Below are experts of layer 5 (counted from 0) of a mixture-of-experts language model. Rows are named gate (a neuron's input weights, with its number), up (a neuron's input weights, with its number) and show model dimensions 160-239. Each number is 500 + 50 x the weight over its row's rms, rounded and kept within 0 to 999. Numbers have three digits each.
Before each expert's rows: a language model's description of what the expert responds to. This comes from a sample of Wikipedia text that the model never trained on.

# expert 35
It responds to: Pieces after B in names
gate0:550484508411500485468448556423436486502389493549450483507526584569575392495474539556530545513469523495515438478575496486460518403530466520574477471485465467525593473462476560529545504493544537557619498501446504581506433535473487476566550502
up0:506514487574458480575457545512519464479627460482553507456487440442429564531440412512459490523488540484521561416493513422447538602483464497494493461461502477491415514562552531488459530598429538526552522527488452491500558399469547486488477494

# expert 16
It responds to: Capitals and plural s
gate0:451491509461460434458477616443371512485553533523498411568502414478553476603518547446617515566586572609568530455499444519556374456528517524496505512475580456521515511491519433623485466502541490464567550502397575460567520415519522462482465405
up0:523501451582500553469375475516505479434531469522492428514425505591568563433490524582484549533515465389482496499449488470495530528466490504490432558472491505565430490410525544598474461545509492545517587490536533535506491483528482511496553544

# expert 33
It responds to: List separators and conjunctions
gate0:505553504533530484488495488577433524492416498394459511515407505524551537445596484458515605537432556522462584470551452482496486538518544434412480397543544529533573464507507511519484559456500431607509592457494585531513475431461470451469512584
up0:440542434582559474513423537535557475441529494546535500519585482439544509515470395574566494464471507570485486535487566477452596428466512465549421474568576408524425455535567449471485538486483493440491441492472497610497560469508504512513556456

# expert 59
It responds to: Mid-word pieces, non-Latin bytes
gate0:524548492496421449531493465534541483548486543509483520548429524513543577442540632529497388472534489519542534524559534554515455509471486460507540500403470536409429445591577413472500558537581451512482416444393480475419425475581508567463519535
up0:491557536505438494404544500504557544489543513522498550487525443558453533469439519584534472384444502457436489459486596484474450423458513502525528517520524486573534492473481466554433551501428571526512456508456423489430452547458479567469595488

# expert 18
It responds to: Plural s and table pipes
gate0:482467475470620498541484455617445481537486426478484516404475509479477515483557562587517516435525381466540455469520421521434611451381515484526520539531531454450470435471447487489450594559471562458443538539408547540478479479487415505493567502
up0:519503587496445508417515476385531456443491521559571482510523473474539461509515452488473433523491591478545509472499580537569479529557423511497515425487466539564577483491519530570537448479557471637519457489548431554508535507560540490464446451

# expert 2
It responds to: Punctuation after titles
gate0:496449550436494477537481472463447539507521506394424406449566526588481517510540524493410466430523464485594469479546456550454455484558475526540505513506511530476574446520491551464483395454538520437502457654542569381450431458528495617500517461
up0:571562478527514528501502545619522529424489520538531555461532455456515459450479480445594558551443500483469518463494573481496559432460551426538482519434457454474500514502546459546533486490445459615528483468512407587484564528510497367439415552

# expert 34
It responds to: Word pieces after h/s
gate0:465479568468533454516463566443475516551457582432559484555495401441442418494547533466526560550497444543483515485532502517513561412438392461507441477530479470438454508418467451516408572463515464431550490408452493604582476504456450465502410478
up0:490542439552563473466513482487561456515616497519392544461455580503550554406420468528490444428538567491470508557528548473494452522607599476496571563516537567579495447461551513535557508458462483561408450444517568422523448612482501474578573513

# expert 49
It responds to: Taxonomic author punctuation
gate0:522482563480523543525567467463413397474519426510528461445463412514492509581463534470560508557487625462556561635524603549461536525473569461519522486491469496528601559387515520526424458459479449541551504503503450486431495488454562543482523451
up0:508572500521496558432516429487513476401498509484494521498544524469469387480616546508545580467440452539494462581476575467547524481536501442457566559647505420501441474596507489439548546526517512465485519465437511527544470490632502525491599503

# expert 36
It responds to: Infobox punctuation
gate0:483504549513480490471668469520543519553500456482494419495513482501508467479386529535502598434466409489549577559503518511516472585571488407608487480490455470496543464474526545396515493522485534540376503571514501401558468476531546514456497446
up0:448468505472498438549365457447485447443451456424471612471468505484491527530598552505533353533493537433520495450553524490454585490474572520386516519473471525477436554565516465532476431499456446544546463447537453618480612531465500469541479511

# expert 54
It responds to: Foreign name fragments
gate0:468483481501460466494523572446541449619444485463478424557514493558475561576435505499521563457507536500478401492530593501527468513380465543428516486459560488536528516509516431563515439472482460535496520528462465475538509538518508509528500462
up0:527472589515513516593559505482526470483592514509618465534473543508509501529375437521559555458520485559485416436537543535471510470531468410437441471504521484512540464576494471483495566505517536521528548550499493448476389568538469544448516439

# expert 10
It responds to: Table numeric separators
gate0:505495623421579530532466491460516507446513526496446622468392446496541359457432481544554559550541559526449462436505559508503556474563549532591532458502538544505495499521429455570464506519562456503512531453511510473607573414482518581295517504
up0:429376440478513483498639516484482462584476494525484428503581445609487528509585568550462450495426437465487491530476453543525442522495537469409479518511481521478490488523563548508567495544493467499484508491428521548462479591393558408551452573